Experts of a small language model.
Size: 8 layers, width 256, vocabulary 8192, 42.1M parameters.
Experts: 128 experts in each of 4 layers, 128 tanh GELU neurons an expert, 8 picks a token, a softmax router.
Training: a variant of Adam for the experts, 979M tokens, 6122 steps.
Below are experts of layer 2 (counted from 0) of a mixture-of-experts language model. Rows are named router (the router's row for the expert), up (a neuron's input weights, with its number) and show model dimensions 0-255. Each number is 128 + 32 x the weight over its row's rms, rounded and kept within 0 to 255. Numbers have three digits each.
After each expert's rows: "gets" lists some tokens that make up at least twice as much of what it gets as of all text. This comes from a sample of Wikipedia text that the model never trained on. Tokens count by the router's weight.

# expert 5
router:096172123089116146101131138142126124191107086155150151085154148149112183155099103178116158146129138120137153119168097154223094158129149108120131103117098137163135180125149131118138150193164092088142101115122199074125081105089084105174111118128098157076138156118080161091098123180094173054173053107079129190118173103172169134126155072114093099054122113099161167097126149149137150135137080156136124126124162085159107144098099177100167155088126151161093081080158149132105164198099162166144093139167166095123101133123147142105126093135133169107118156155114089089125149088145209111139109095144123194199097123152148120120160067105111095150115144166147084114174093145149122115116094140082088166131101090128135123081123164149171138120115133166047175160110108133095088081183113
up0:141108142136165123139165166150164121160157153088153125162117085117167206103110077109118154144093186072098155050130136156121133134058128131122125117118110119137174134129116146197115090071140129172161146160136175103120029113154104117150101135047106127104115140117119140140186101179122188077118117133081181137136109112152108142111179092203156098182086128181177108129125111125093154155125109179072152101165108099102144172136107108149125132159083127083121047055125117110150126145054140131102082082090057073090140146136107114155103189137114139116131113105117137121099131135133142128146082157165105108098076126087163110096144110136078130117087134120154200141146116083110106146110115191085111105138109120159120182121106090156162172187066155101105157123110127143145129102210129
up1:123137135114089142149133130125129144182118062111154162096108147073159071064151158115120108111163136112104150056138118134075102154117116156151175116120228082132159176172114115098072086158172255124137124145117107093166128113125109130125099085100119077154154101082102102123168127193101135133160132102119117127065151116088068175139122136101158141132142108095157118147154089072148173086149132143088141094131089144076118097166172186202124186139113124093153124101169168145143149102154175112158114133096141144051124142159092112210088116132058140152135127078109117128109203148124096101106076086095099088144127141130155112152145146193162096145121095130118108110139160113139129130143127139124131142089158143196114105203113099154101126191059129157142148168112133124129124137114098
up2:147165158221103099117084207146144094138101131127141108115132103167096127110121151100115110122086122169154149091142174094022075071090152099110155116146096164155121122151116044091142167065138105184111136119118099087130150126132119143141113087140120147142186159105092117123150095171081122148141094153165127151086173150139148134092152124144185109133099062127162160159099129084132174158118091123058093158133151100139092125139144167160123148106114082115180100124141073127130061116102201117111100100085180190103143122162180093117132125154122103124103142189159149062162135152079140128139132145139114141114138094171118187079132065137151092134138108075121123216100088158095127150112116080080124127163082122127120180134133187141145080125120156157104066126126191148111088080138108
gets: ",", "s", "S", "'", "6", ":"

# expert 57
router:181121119159127116079080153106129151111136208102088173204166170138145135079162097092105096085100095130111124147114113091103061085130110131174214080128127116154177108123136185117119070056156072167118167114074141096121196123146138166043105128093179113141131106143067110141110107115163116090087111127131116127170072128135153112147114125157166163104115163104163092131095177118184099174093154149153124142150069126149135101085138108167084119142132128134107071143138067087086126130077090171155165170085169147143128093151116082160147097161100117126109131196099158157063164188106159125112125143091082116126154145167114171173109135123106161066149103143166116109099137137131083107236119085162102117140146112121155140144146092123134105118105137138147111091186105154144138126129158
up1:129124127155120129141140110095129134180105124104165115089149088129118153101138124152140168160113158134146166110079105163037145138134113154091115196148114141118076101145124190119161179134200160107110096191145183133147101116102118186115157112155055128134119134156146178112109115203133079137128141119128156153140149128096101149112130132100136145173115125131165143118086144117099070110168115134128141108130196125135107081093163127101166167202161209136119166125120136123127138144078177130098148141115162143119108130069083119069131148093187134110130175169175113139102094133149063140080102146160163146110101154128111067130187118152097130221135171114074132144113098105136144097083127133120180101089123149207147175053135123101149155182093118099103151121067124174075051098115048
up2:107111140104116150125136141129059113166117156136122174140148151070117132178126117083116151135130122141122085145141132155187102176161190184169151150138123103078090173082152185160079118138148114100083120131177129114135106149057143131168125160203153107150068087160092146211107156166083166143110177232146125159110130139076116112115145113151138088062092135160147129121172107146093104071144163106121135070167133122133149104169106138209087130191129085128124109172081091200144137156106105096109102139159077044140148099145102106103151143134107147185124158144124072099125111157097159147105195110169169102127127112154171165128094067159096156149097080077131098130116183125160143114132106195104070134129172105106112114152137172170103139146139167135134102125122164115162104112125138
up3:118113162076114145153155131117143102136174126132148155133120124107118147125169134108184178152184129111116172127129114099072087170111074099171121126145149142100079146169164143129071126113092100143156158222149170098140140138138132160111169124140096191171091117144181091143081135085142128080113075141091095095123175099142048172150078123131169164093143112136157143155119138128105098143132118183100143126090162079124124139138119162077105087098149095107111109151114136128128116131086108153156123153175135123129181200157152101176148144174159078116154114146148176022147059150133190137124163148136112094109137139141093126078152111205151180178093070102127101114177110129165107152099168175076097094146155097057123101081130102123100101082116107223135130102113177131129064102136118
gets: "2", "1", "0", "5", "6", "4"

# expert 99
router:155136107173112091127082177102141152128157116109086117132106096151063150136166125117083087098150089160151134155117122135157133099151076085094078156127173095089113206132119087170141131079097124135140131142098202070131092129094114164069125146120143097118185166124118141106165144141138132114105169140133131123144123143147171080173171126094111145138116172090118101085120162132171118156061118165094156092153051130181120093165103100131190165123161147107115189086153091136098178121060119117117160153130227107103082111106060152170121078138128198180130175138127139168076184118126168074134159152117071200139168107107081131170112156108129142070166155136160129110120117120105113157180213098135146165101095091122170182103150120107114159111090131080155125155134119140153146121162132
up0:133158165140121128107104134131113154160092091121148040151080087171124137109105166084176103102087152098161072086105113089062066154111135131160161107160091086116155065159136135117098156105188174059147172160161115131171135098131135196162147156193099134162095158115110131145071122185118162099150130157083151107057095089130138148112129121157109169154157141123157157117082099098096165078171121065155117140156157157133122100112181092141171127102147113148131152160144158140113119124126118124110108119134132133165132133145148184114167114115063114111118132137096113150143129102078109218138096144182180101107055075147140106067073098164125180075134200135135054179103127114131114095128117151088115060117123170095108129103123203147109094118126163171078137133138156123070127148106132
up1:078132183210091112179129063141150079127122122147164168138097134140158144135068166129104125159135152110118113117142151133123131101090125106168164137102109071136165119139059128119091101121134180129122131155159177180179070115130105149172133122116124136182098130151185082121103153107137143138145106158145142091137093129152119145106105117097149134101087173160113090163128072129114109104115114108138065195107147172058106137183136192122128095119098059109130067154119184129176128118052171127121139098134120146153151207149138171153140150131109101149144143129122104126176066156099095097103125099107116085105087128161165154066167140124096132128142110107127098135137141158174116194128112141088194058116101149140051139067058111114157142136151164162101066125156125123101059050131197
up2:127187138130121111126146121119119079138073188108135141255117143126173121112182110142145195096152135129135159111123106136108115127125151165114170160121083102143112082156120177096113136158142162069079157134150212143141099128146097105091127122150029168122097145112103161158084131181097122131088185138087127111103149156091124146112136072155132071159101126141132133129121132143114137079126128150131131090157150121153237136117148119085112149135200087130153109123101163131179114086123149170101152115134113119134203125119106149143181145125080149148158068166164107098116111135121037151136117131136132082106112174052140083121085130122088132138067106125021170148167089108158113129116052101146102106085114094167124134103111144118128125138137103114125100054159113124087106107161105
gets: "0", "9", "8", "3", "5", "7"

# expert 39
router:132120117163103088159124169105135114127109132073135196122093116165137118121171128150080142083155116066068079153085066199110059169147109130106139120152163093077075163134154129162156059131165201164109120097125130174100134103168139085150089135149129117107101080152067143113167160142159150151105120153148170145078132105117075131138172098166109081173074126148117103133146115063049152139058176071092113109074163090109071161155137145121167096122133153112116161082104091158100091143129080194182122179096103148113137144113126082131110137085154135131114093120121057123167144152164119122105122157167112192075163091130125165095106209108108108154125119114134112150099196161113163148137123089124107112110127074154119148117146092143058170157130100132170096110122117128152140120125079
up0:146129139153139066127128106109140092125121139145178056161114148104148107147097126074125064114177099121101118143112115088129143109124113118096138201090162146129103110148112050143096135199129139102092147112169129104164065110085123126104086053114106100128126080133097107166148102091186074168125159118126118149140117110184153167118203092171114087116145121072095121110147190147142154089126116129156095130222117157120152145108092117100136116212177139150104179144103117151108142096130150059094157076139164146193086146148153096157150090104170152146146109088158072064071179167179103101119096113085130141097103117118127170146174125155210153138084136127159155158124091130133084089137153174101131143132121110093084085113095124092114120131118116151144082148118128137137033057115130
up1:148119141091136110091124076125206175142194104117130092083125115128134128138143127150149172137115142214149120103176105134117142108114123145134133116138152161150107108124119090154048144163144162140135111144099188123163124147141123140135104178145200136085146128106107191150097178144150088144143155169114121134094113123111094146111157119155129175104106129081106131119106133195150119136106145106220193090146085086136173176106142131001113126144132129120092113158112152180144131147115124115083065139114179096082120063130147173127149087140093194148166189108183162156216208162066111126093150072163124115105127155143096172136138140172106071185103158091134100118180100160137101114120156150147163151086119140148161168142110145098097136091108130131068161127115152137136083090160094
up2:119090133109108116173180155146139167127109118195193150154187100156152091125068161094120097133161144098116109098078184090113077092070093115135104145153134068116114097078088143111099123143147092170105087138112146132121116184069156104104094102143070150134090126156198150200144079162161166131165140174117155161159177136133153132108130176121113103100185118147143139188110141103093164164128127146141093116143139133119152184139113089130130165198111103091134120093069119113100124194090097076152085110088135127133114118156116158147114077115145142146155162112113117084178155091162159056109134082115197124183128168101110139095121140117110185138119104131074063161118088119153122157140103163143131106065073114155168149194088108146130168128101177097106099144201058169101122141130121
gets: " at", " on", " for", " to", " with", " in"

# expert 94
router:163164107139147163087071195087150149117115096135093120138128153143090107097138089110101128116122132124148167137123182111201150084158127128129096117097136060106163182168153102139143109096109098198159129130099122067159106114091091127104193135127167097099157129106092115175135120124156121078083151160162085060160111175110165086139176122145083153065083116075078101102113130148151129179066146178074170091187092143136126106133157110117136194140121133118134105109144088133071119163145096146143152095125170104101048142131085134184132106173117184165098150153085169155089197089120166092176166159136076152142159151149097121168124168109153169065153119133156129082097107115117118123169174047140140164149145133141152113155178130156149137088072124096139093179173138140165140131125163
up0:092144187134147163124110165148094125143094120071170158114091125120159138110126131081097117174108149126068121141149195107106153107120172151106152137121125147144152079146084145106118175112185163135104159151131198180081167112173110145143128119134095140130125119135152120122098109215138121168181077114123145148093162163118131179035114144121180052132137175118157153161125088098153104081149080077086105080070098108120091186142180134141117102135154123093079048101137066151094147132119164108095102069104133139158121171074167130168123093082093159098125137110201109130113091093121078141111103161107164120132131085111129121123098119238118157125137140075126108122091124111117108112085137159129170075104093168130074089127085154154127104130152183101114075121125073139129197105098130
up1:167160145141093200239121129144118068114149137143152093047121105123155153092137140171132088163075214123134174066114129130103171138109169146121144167138152100094099125166129129164093125119149116128100135187169043098160089113061126162124149102101111075146095142153136135177098126230111090113162145121084129124108132197082130180139182128099110147091122100118117137145176116136134078114152142148142150139186177119108168072132090135105108126173098172153149125104137202126115124134134112117110141114112143108134153135120136098094119194153070086117115094081155098099161119111144103177149167097140150088065123149064130098133100083110123109147121077170087214109115162118115170108116106154135098095147165117159098036125119175163144094113116134110136102142132164136159105158114131
up2:140100133139113168059148117122126131124171128163125116076164135164110158132231198146122146121101192160156121120143143039118148124140070102167138085077136103110105138105076132131115115162154138147072139136093087104156163199085125154139193155111109094088155136121161101112124117113138108116168124211199108116126160115213178144143096119096134132111118099134152135133158092169045152167118137144131115117185119058131088118143059145135115117150043115071070122111111117130174121168131170114142124085063118130121101168130140108153113114109134151133140115100156103128112078168176131099136143151058105113112129038185123159115144073157112147157086113092110107138136130118135170110253120081118137123170167159113151147124133122112143110141136135184111165121129138140116101114170145
gets: "9", "8", "7", "0", "6", "5"

# expert 4
router:136117105101137141137140182112190132124083161125117165143118116107107130120121148171154160116195076156131095176117095104126133123172130135087120140116168134145143118119085172116105119120193138100186111145175087067095145134147128096133090082178140146065123102157118122141091125147140175082072161149078137157139153113132169099111084157138164115073130156113080188063143139108156133172069108112161175110083108130150119157101118101034169144182113141148102117118116162105097187150122179192106139125121130099146133104135100121133128073107126171163087163182128130054098147185168138166164086168137135101165119128156167061168164117112114151127093176111142134141097092111175115156165100124155132157137166117133165129115125198104154227149087148123104149119059055141082072048135125
up0:147138110096121075153158149113069088138128078103102186157110180090129135189158121153080150119099153082109173143095156105076130152121079130135158179149150122106150182150143165186136168196125133152150122138107138154204141120106125107160207225101127152129103127137097138077119116140127106104108080117181145114151115115123143092122151106102089117145121071090140171115174113120088190123144142166131144204129102159110209118146127152108137111106138051068111159156171141138113098146106135133080171126180079123137153050107157139130132106130127139118115051118155099106103099097100167130136071149224146117149089127097166098141106129100141141141121133141131076136173134185055160122104176189090151119103187147117123128062109109137129112150170135120178111158123186152127161092183126
up1:131134154127121105142121171162110053128227151139172135068174169128192088089131104157085164135085167150180104140156079141061098065155169149092157101108108129121114167152089100161129085114129171122111144110114110196148085140082158143139126123127077127056105184163073125095076109149127153143093091114173107126098156135107140164101111107169145180135083134156148152142085115081095136154142116097162138133208146171111132057133081115136094091119160090117114177076107118080147124126175136139151073116138113110096091093105094178143136183139126136179095125168167128117129112114136113110097140139131072117143121088112105180134171143081111148124082094143120092083143092162197117171110121154127092073132094161153074120162075111103113122105143161167149066136208105155171152120113089
up2:141151146189055116141169115130187124140145077206091132109175149144137159098146145136102130178042166151116137126174134124079142083165171077105135113134085092123110186094150130115158158156121111088145140116165153116127165071209101120113093182133154144089131122115169166090109159167111140119124110155175118139110089127143150103092135120140174131138084098059169098133095120140120110130155144127132126135196143132096074149106124026106091113138101170132159135107116124051103129175114149192078119130138124121134074114105179159093057164058161143086102141120081165135199108150180184080116158125121115143089162172112063132158093147129054143079092170164133130108159175167160143173165120108105170137162169142123138120079149153144129104127122123124118142168131146160182107126127161
gets: ".", "i", ".\"", "\"", "is", ")."

# expert 115
router:118109133189165141118107166093171122146038142143105156117147143114059151111152137105114127107200095120176102166091121160146112138141151147131155096114135127161174130094150185120089134109149176127143151129117117103090191085118120131122100090110176170151130099135063069137108162117126201082045140160102167094102145087109160111130090212160127059117154149137073181063103132106184154139145149084079135098077098165093128161137115106139158135180124119158119147167129117124113158159133130179132155124092162152180131155169154101165162079130093137144078144140162121098103202137150127133138129120150146188126176168151132050155115079117166146114086185124101213145104148146161145138145147155123135112146117142116171143114153099141157194128081158107127116143085129135141050098092046
up0:139116136169079158069194152157117108083140147103129071106100140133083107142139141160110102088168150119159097107171133159081121107199103091086188149132168101111060091114151130094142102075149125151138165144144153176129055122094153166127090149064085052082107130167138100100049102140098094142111116119098157185085135122168147119104144181142118120132163103093113108084128101109115120112133101165076070093104190146145105148139111145133184164078145139147138198137129119089134137169148161070065117102155189110139112154158177117085101122113140106108107131107101140154122190066173081169158174132103128157084156151112096101151133146115102042104145143084135144205131129147165182126184127158103099119088130100151115165133142130112073159126099146161106111172119133121163091157195105
up1:170184132112134146131116071149191065119153111130114125108177154085123113142112092114151132118059159054113156080153092117172102126086163143089103207200098133127146135139151107185152165095099169112123179126094163216156175065122203137189161050109164109124135156135109108060128087159190195101122085132148132117155107182033129155162162146097132120151150100164150155089132106126126177085152117158146091071099172120174095196133128093127124080193158160133087104131138116095174112120143146084100080153094136100122151142095123114105154077122180154147156136181165159098155105127154146129161112152123108121125122102161136132116105127118140147128157100096151088166178112094111174100115133126108125120136104155094108137117181142114117146156093130136127154128093163162162120056129078
up2:061149147140105137070153154168086122157059127219148092166123141167101111152060085184153095182149096116147172137116115111101052165153097083141130176137159169086146132090105117130157118112140127129123142147152111182091115191082136106108130130154125179102128112107117128119096119146127104119088138160098127104162070156116106143166146155160137132116117124130159106175131096087199103060166144136086047111157180159133109108166152162135127152166086161168088151084126132110165044078149129114161149134073053108153151091109151142167174177085139144100113136152106109179111100179152108128138101067069128158151125098126121231124148104115072149130145125120149140141173142168095116067081134061109176071155129101113108085127093087097127119107118126138136163133145144076121125127154151
gets: "er", " |", "a", " (", "ist", "i"

# expert 41
router:146147133181109166085116093182135146171118089108167126052130158096167120110148084145088137159079112148145095072091122137090123134140140144140110139081096062125127159144147101119126177113134150093086198138073166114196120164137130129071110201153077129122126121179115129108102117230153184199126151151146204146114129146116092121130130156087088130109129112119130092130113107083130114073132071133162136139088170155152097103120114115143143158134110186120170140074070089137093150172148100095135128107186108135068122121095071159107152118090150143117099133129177112130116176096091139109087145145199120113137100157116152060167114177170127091143178128114097116176157137117107122141135151178159064052174111134091134139170106119097153113093178148070114097103131172067167079158144119
up0:100096156089131119156149207132112111165065132128145128084112127200135138177101127118127147115127114158097094125132148102143142111054142076177100103149156146142082110101163097092091142122091118125152136137123112140142114111069119142075172098107122112144133144107213063119090150106162198150113159169149082049106142108090110161105072121088130131176062130148162117171160137145097111103087136071162095148154084134087114089129137140118085121107128156154174068152156141078112083116121109096158107126125117170085115161122072163098135192074137097100134127129141068131156108083107118086132092138162099176074106102124219113152158091118102099097100118139092205162152082108204173143164195131115110087110138171129119138161100142193149166152170127108117160079107088123092141153134175
up1:135126150176193101131148183122116111146069184118073142131113129136123114117099173103088063133180172124166103145123064101152043136104104119106186069186182121064136057175100194132116077104154133176146186122119075154085140102099118164112122082174166117171160106099104135078125135152140110174141118172164091137136127098126094143220144141155115153138151144162124191071090135155093104157093074137142077128158132126126152173098138112158172143128114137069103194122101094064154153108083135131091157162128137084109094140116132096130157096099155101086174106174186089117127189149162120166064181112153131103103150102156110103095100134132126149142083150154109119150139119186142161137148086096132141121117123090117139149119123102112107103164147178145104122120109187113125123052146161
up2:159138170164104104134106120104140082086150140086158075133113053114172204116074149157141131156165115148082152114116123125093170127088092110068151106240168116114115094180065187134110126168137144157133081175133156164134115105104156132083122127105115072171109103090111127129163170113172175148086116096158127160126135103155128136176125180113130144117114144146121156138150169154085188127178114116153161128126168131096167109164102158080146137171175143164093147092102075064185077137138207173091151119161108087107069138172120108106085074145148120107113174156126098093194104100110135129160118166123063128142109136101141123144154178135085090149151148171065143142137136138172103174146112122118103156166102109088155144162068160161129147129163180151146132182162066114128124120178103
gets: "f", "s", "2", "T", "S", "N"

# expert 89
router:085148112137108095085122138117137164099147093078122125126107071166101185144146094200096087141134132125146090126105093168124100135117100143116091052204119098114078135180099158187146122135175165185131103115140107082125149141152121080146110166150097090067145137138120159121164113119098161119205069128126160127095086130140123133161193061177105075128075097150172145187106119106083166144085095100093107166104127087129081160099145163120149075075103183163149106052135097105094083167134095134151074122157110135103132126096131088130113112078157144102062138141104072078144156117136150120144121157181134162100134085144144162122143138115107044143152173131170101138106113145081199148152102130099083139088119088126098154111177102141088151116125099180115192147110147133107159091125066
up0:167122154137118096113133135166112165101065132115163139133132161162063110080079128149115091114119148131111171131134150143112126171124102109160160114121204144139137117111150135156087090081105106172168124173132086067090097081108096128142194083134121091127072154112103115136146154145143147096087174115067112131147163117160192124181154130106092113108157160140136142089120083156078110195117129165113111092091147096133148196117083138141184097177121083101092132141131184154105142073086180161124099116194099107066195125132113140207115179129110067159102077105129079073121095112169110188124113142116131068124114051196173189066125107128178192142107133138109111129172099116111084154119128101147188165121132063099133133112093158131129073129129113130098132089092152114109133140146110
up1:129155167135164111176128084078114146164067110104135087111130096086144154104124109113100161087168131152135103124159124035190149153099140114157147144108140160133172129129154129151139187133097129159161150158132178107151077160128108129182128098166191142082076145133177112191147114072093096115159117138119155085137142160137131131103172135098122083122178129097132160071137163168075141082130063131125069109103088083119136177092149146146109236087132143112113120101066107147137119116123192121135156183167166170133177127158162131157103138180128108140136156102139140185115121110191142178143129097072104127172104134108139099117184088145131137112134105157109070165076107061100103102120182097164128130141156073127133159091119125146103146152160171065163089065105088118144101168155204
up2:089169125160145163109148162152055099109031054179101097100130151106052154134150084144138107117109141155155131107160155120151152092172103134110166140087129086146129127168081178129162156147076038111131164117146111161202097118198102109134143148170189197134142116076130165084089154170118102137129160137130115132109194136190104124105138119124128156087066073092156133104120166150109116142131122161129202109130165137165111154120125137101137197134166115144134134111135171064149084149113124136096094143084149141129107107144097132193089105200149129142164114117083166111098150155152128060132158126155127170156104143055093077086148087132096133108076181069162135137177095078123131174130145075134122109130139116153135118146089133097111120098185132164109065161127116113122135142122100
gets: " In", " in", " which", " It", "In", " a"

# expert 10
router:100132092084128161193133164089132117106131106127141124114076113174110132078160151077068172106123098143095117157128081198080120162121119177149134114153167143068124202191174112144165104104181158138131112168138177104129137099118169101118182132117147124092093161122028123140180114141107195118147126119179137140023131094139127092124200119103104166163085106138155092175137111077121161162111121093074154098111166065155105148132132133112087165116163132113135159091110100155106125131161148125161125145103104180145087128150112127109083174110110178099155098083115152094194173161168152097127111163115109125100159105100121121104124137091171110171107057149094071119132158200182105139151132090161127164076142127106168095134099100124122159166077119103134107175135085169100143147119074
up0:177102143116158114148074055073095121122194105136217063147130104150110120125178123130120143149145126144109079135121132146106112105110110118101081119146212168107175094117113107131136132143090167075104149115160157119054063108151123170113128102123123138121109112126129148196105116109092118065080103144137153106150147184163103129162095205116138159102161113170167117127093127208125148069113117150121107107155103148149119135139056079112160118165181122169131164147142178104124118085173118072125153137218103164151097140142127154134099169085193139121186165107131124198091169114078151132171107160154129141207140104174063147159180069124111154115073136182128155135131091130141115105162114132110130133147101148084144128127121112118091095105124066120060193128113133112112127084122134
up1:129096131214114053121133144106131150127113203084106107145195127162106155114130149112097072130111161065117153147108163152173109131132074121118074126141131107154121099196074103100143077120184086096073122132129129125158126154150204111102152074182102070158103118141211154133071133127089102179116120126129145141166073106101106141117174115063132146119067075122104151132125162152076121077105104139145090127125116165150146109124087188101089203162091192164161157180148107155142147136145112126102134133137077115162170134140147084117151083148121138118164176130121123110181081140112138059128121099080109124113157161201113154089136084149161080111162177153198157111139058119134086122129137153118124119121157116070126130124133107132139092076141149114121115073158165106071081145138133
up2:065132121128123140107151121134138138169176109171104137111117096126138129077145181145140101125103190132105072132138082132091164071117149160131140145119128144180138061156137152118132139118164107134148153152104202131086133124151067152067069127099105055154109133119144097154088119096070116099095115214125106142139095108234089112134155129118119136121096153142112146108151105154134109138141094089173255085150124152106156120133140159115134161112114153136125114167130181132132147110145168123123070114176130136056145120127162190109164164176088128100179114104164127197151107089141063083091149121117134164079074172112121133131189161102083092056116074061136127120135177071175092128143173154084154096121139114124135149163095135160111130143123140147140086164072116155129135136145160
gets: " was", " is", " had", " have", " has", " be"

# expert 55
router:136191121081129156129121160087089139080086116132114114138115135135054159060162171139114146111164122150111126130189148122120131107077139057089139164170115137136120113067152113167098095127199111148162052142129100062112134179125128118152179052130153151086150144116096149133121110147124177086126110125147081074166132113127149115162090145129129129132102141146139203089129072160144110207142142132175164097121162133186094079132121116036135146165057102158106149085158195066085149103163148148142131162157143117087105130087135141181128119101047126174126133135133114132115031130123136103161099168063128132198118150164105137173159115153090139137122140114132108121151125125128121094139135068099102155142203105152153144072124133096100135080084160149119172143085091112092098141122129
up1:114146130145135156136099094113087145112125165095119140161142091147162069141103216108160120122127120141141150078175174153127123115145093111170183128127128150149142064144130145140167141145089164112099157154143146094158158079160141094103113149108095113155141154106146129123087145107100210131081104109196126150103083134085121114129088105088135068186125130155119144084103167100101138142166170134135132175132115140087153104164128126175062109123211048121132170110170118144154089082170138170139180131146175140121124139115171129127152057146153145113194153105105121142204080062158063160134103141095169214155156039123116121133139078084157110178119089118110122168117166145113113144156140161065176119092064136095126105071133110152150141096094069146066173126156129147096130107152127
up2:126118170132138142132133107149146095157110142134121148116129153104140089106144174070109150042136181111164135101136101032154116123086114149147211109137122149121179093153084113148153152168161113125124204158107079127163131125171135119144103101141152145089188081103165117154109160159098077154163149113094132076161151137125150151138154127142155162179092128144096119133179104188108111139144100101163050118130095130118114102142143095118133106129094136144156118100058181100173179147131062148128103161156146112082141193135097114137056139051059139090149098101164115122172123118048088124185110130135113057116147106169146104078141141161120156126066109166118178110177121152097129150166119095089112109167139168137110105114075181090121088132108124145048119170090133131097160089197104
up3:148138159144132127115190192102202093117135158104097116160130088183073130141090141166121139131088178169111132103167127152089124126114139137124188084216117125111176085170154137102059102139181161050139140113216151156147131136113119131104148104206124072127130099152143164138083129154119091100133194152095125118100141179147130161147132155207155149143086108104068158075155116105153083115131119142120118097123151116148154188078123135130140122068145109110170137140086148088083119149079167091151115164136123129152136099110057100082067152089077136140113107125148094127140087085172144179183162127102109091153099085189100123155091113135050148135141143115110131127231111093116144142128119135111072108105124110114124138118137123125116118128138125110073133048079146157115151106157079
gets: "3", "4", "5", "8", "0", "9"

# expert 27
router:181150120116090165084109141081151154146155112102095104146137141176144098068191173116095146116124128182136111111139148152078108096150107099095109118092204155152124132152144075072156112085141114138176111132128149077124096146159125131111177149133102101106159169120101126101167134119168150093153121082153101052138153122170128101150165107109167168184125139070149100086069151129151113122066106155088163096187127109181107098092123086046186189097105145136167203124155139105151148164129194142125130147089250168145094143138060106097158113133153158136170172174109143168120175092096158082139087096086061189157153144110088114157148124145156117087158164148134144131119100156135131134108142091155121153158137110154161144072156124119141144117068135070142152157138115127117105129075108
up1:089106123121138117185120087133125130134134130152107126100092115127103087174100120070137075118117102129166137079155139153104202197141136130142156152134161136183154102119125085121087140146159115141116172141111143127103143178101121154078100127106182068149124079112098163126087112140127107184109083126145159090157149146106142159123154110170126210153220179179095102146196148103194134100161090107163124153128081128091137139162092133176132106169071145095118087100185155138122107111109068086120070128183163088199094169119169113165092192130110160065127115123202157077175111145166153152109122094131139133147123147074200091110105111103108087187142120135076139117191131112158108201129119144154106114135077138108117101083105170123154094107155140172132173112125101091164172121165135
up2:133119141181076148116091106141113150106145070112108148129101117119121133136099141150163085103134101153119104101072126117159117143120148173090111107192176131121103138119157125145145193143128095147144133179124142149023116161147032198108185128176114162108116156116118122086132109132145114076135035152184117119135107118118150156108124122096108145113137084124125151142083101153166108194122103101054150158136128136089083158114148127085141149111108127105097163096122064161080150139102122088091166130134252155156133174149133147164118113093174151119069179064119122091141157182186149096118105192115120160175136140170127162143128125084117192152112145164152141115097118115167072133096175090064138104130099123100141135151113107109105094138131213110097126156125150148219145111117096
up3:086060150177118186076140101072141103077132087144186148156118090128131210138106193160118190108142088128102101110184038097139071139157113111162147033143119132133176134116109153182102109141187103130100114101176089126031157149134111152126129163183149093089134171149098125152083092130092170128182114126158135129092094048188150126123074127139127158139150125178133160119142089079102102127138088081122102136120135076149137173110095143151107042127127150126077134059123109138101144105139138117116092111151142145145145082148146113147124075095154130077096170082141131096143137107180129150112151139153128122125141149156097126119164157178089188162151144101143110165155126102134158140128110145123153106142076146073110128133129174152109130139154164157099198173118125118200149123149079
gets: "1", "2", "3"

# expert 46
router:141139118089138168113079193115165122132159138146100149150127137156133152091139191141151194109171098136191124166109078112087090138131140144155123153106182155142173152157140148125148054094164165104180131119150164103104076089180177129103112068123200116067078122163179094162160148094116173086122131110103131119097173123184099104111149128094136116143070133109116175071105170130131154071082077064111159110099070117150158158107111110082148179115146171129130138125093144118119184164145187182132141144087157114129145132113091087156104111109127162119136134132100169100158160111123139121152122166137108158163167115146147073120186154085126145078087157143111172112099116095205156128160132057143106153067090158125170133125113127094128179160039123113118165159086078133140117049120100
up0:111167156128131109146117102099135125112107124077147139156151179192098114192082145160128060104160108098118118137137142085139176173092117127148091159132125115078073142122073134145109171191123121127112101157126095165147119131113096162184092118109098171089174126068105132216114169112143081196143109189122107089077161149088120155058092165183160089114117154102086101135169137111121176132124134148078135146138150115125167120102122111213117146138087099096120097144182118158109091088079102130103100112141121139108103112129114152103118130174056059167096115136109110161064111127169169133070156085127171175170155095127114148120103151157142113160133099142149134129162085123060132174124110154092099087149093119176104121075162161188159099142130120116131087080134222106046139133111117
up1:095182122197152133094149079153144147149060157077105117147104116145081089111138128138183030130130185141118123110182188112126147093144126126144100190109100081095150133126151134127131163136078072179084122154153169106137107119105107119072147135165114145106163153109158145130126169136158126141146155117173141126134113121099137165187151132154086198164083125129203169150096069100111115113112145113168109188153117099105094153133151122154115114130169074109139157130110138107130061100103111124126129126123114095112119176117144152174116161139125104150134114169142123144091136071129120091152174139117132158109103169086146181187103108089173158097192119194150140150122145167067135111132193120129176159247127118162051132113144147122118097094205122120128121110106188088180185173174106
up2:201149154102129146124140097106089136175053131093151160149080132078159149106126058125124100137078190113107111173166137130236143099080131117160165094120112146134131139130151095177126133127072122159085128169120107130165102147105115101122144179204082138160159177123079170097082106128112143181113080186112166091070184150090158119140125108108096129132125152115144102138130109107144108128113099064146137073114159098058165155107066215157138102157097126118128120071130117164132107139091126130158147094154103103090119110116093117120119093096126139148080119151178078142131133147133134124077137125181126122119109084153114209138131147175095204122167116093099047116149101171074193127101164114126104119170163096066127157119143094190145105128148175136145119124154121063146145098141119
gets: ".", ",", ")", ").", ";", "),"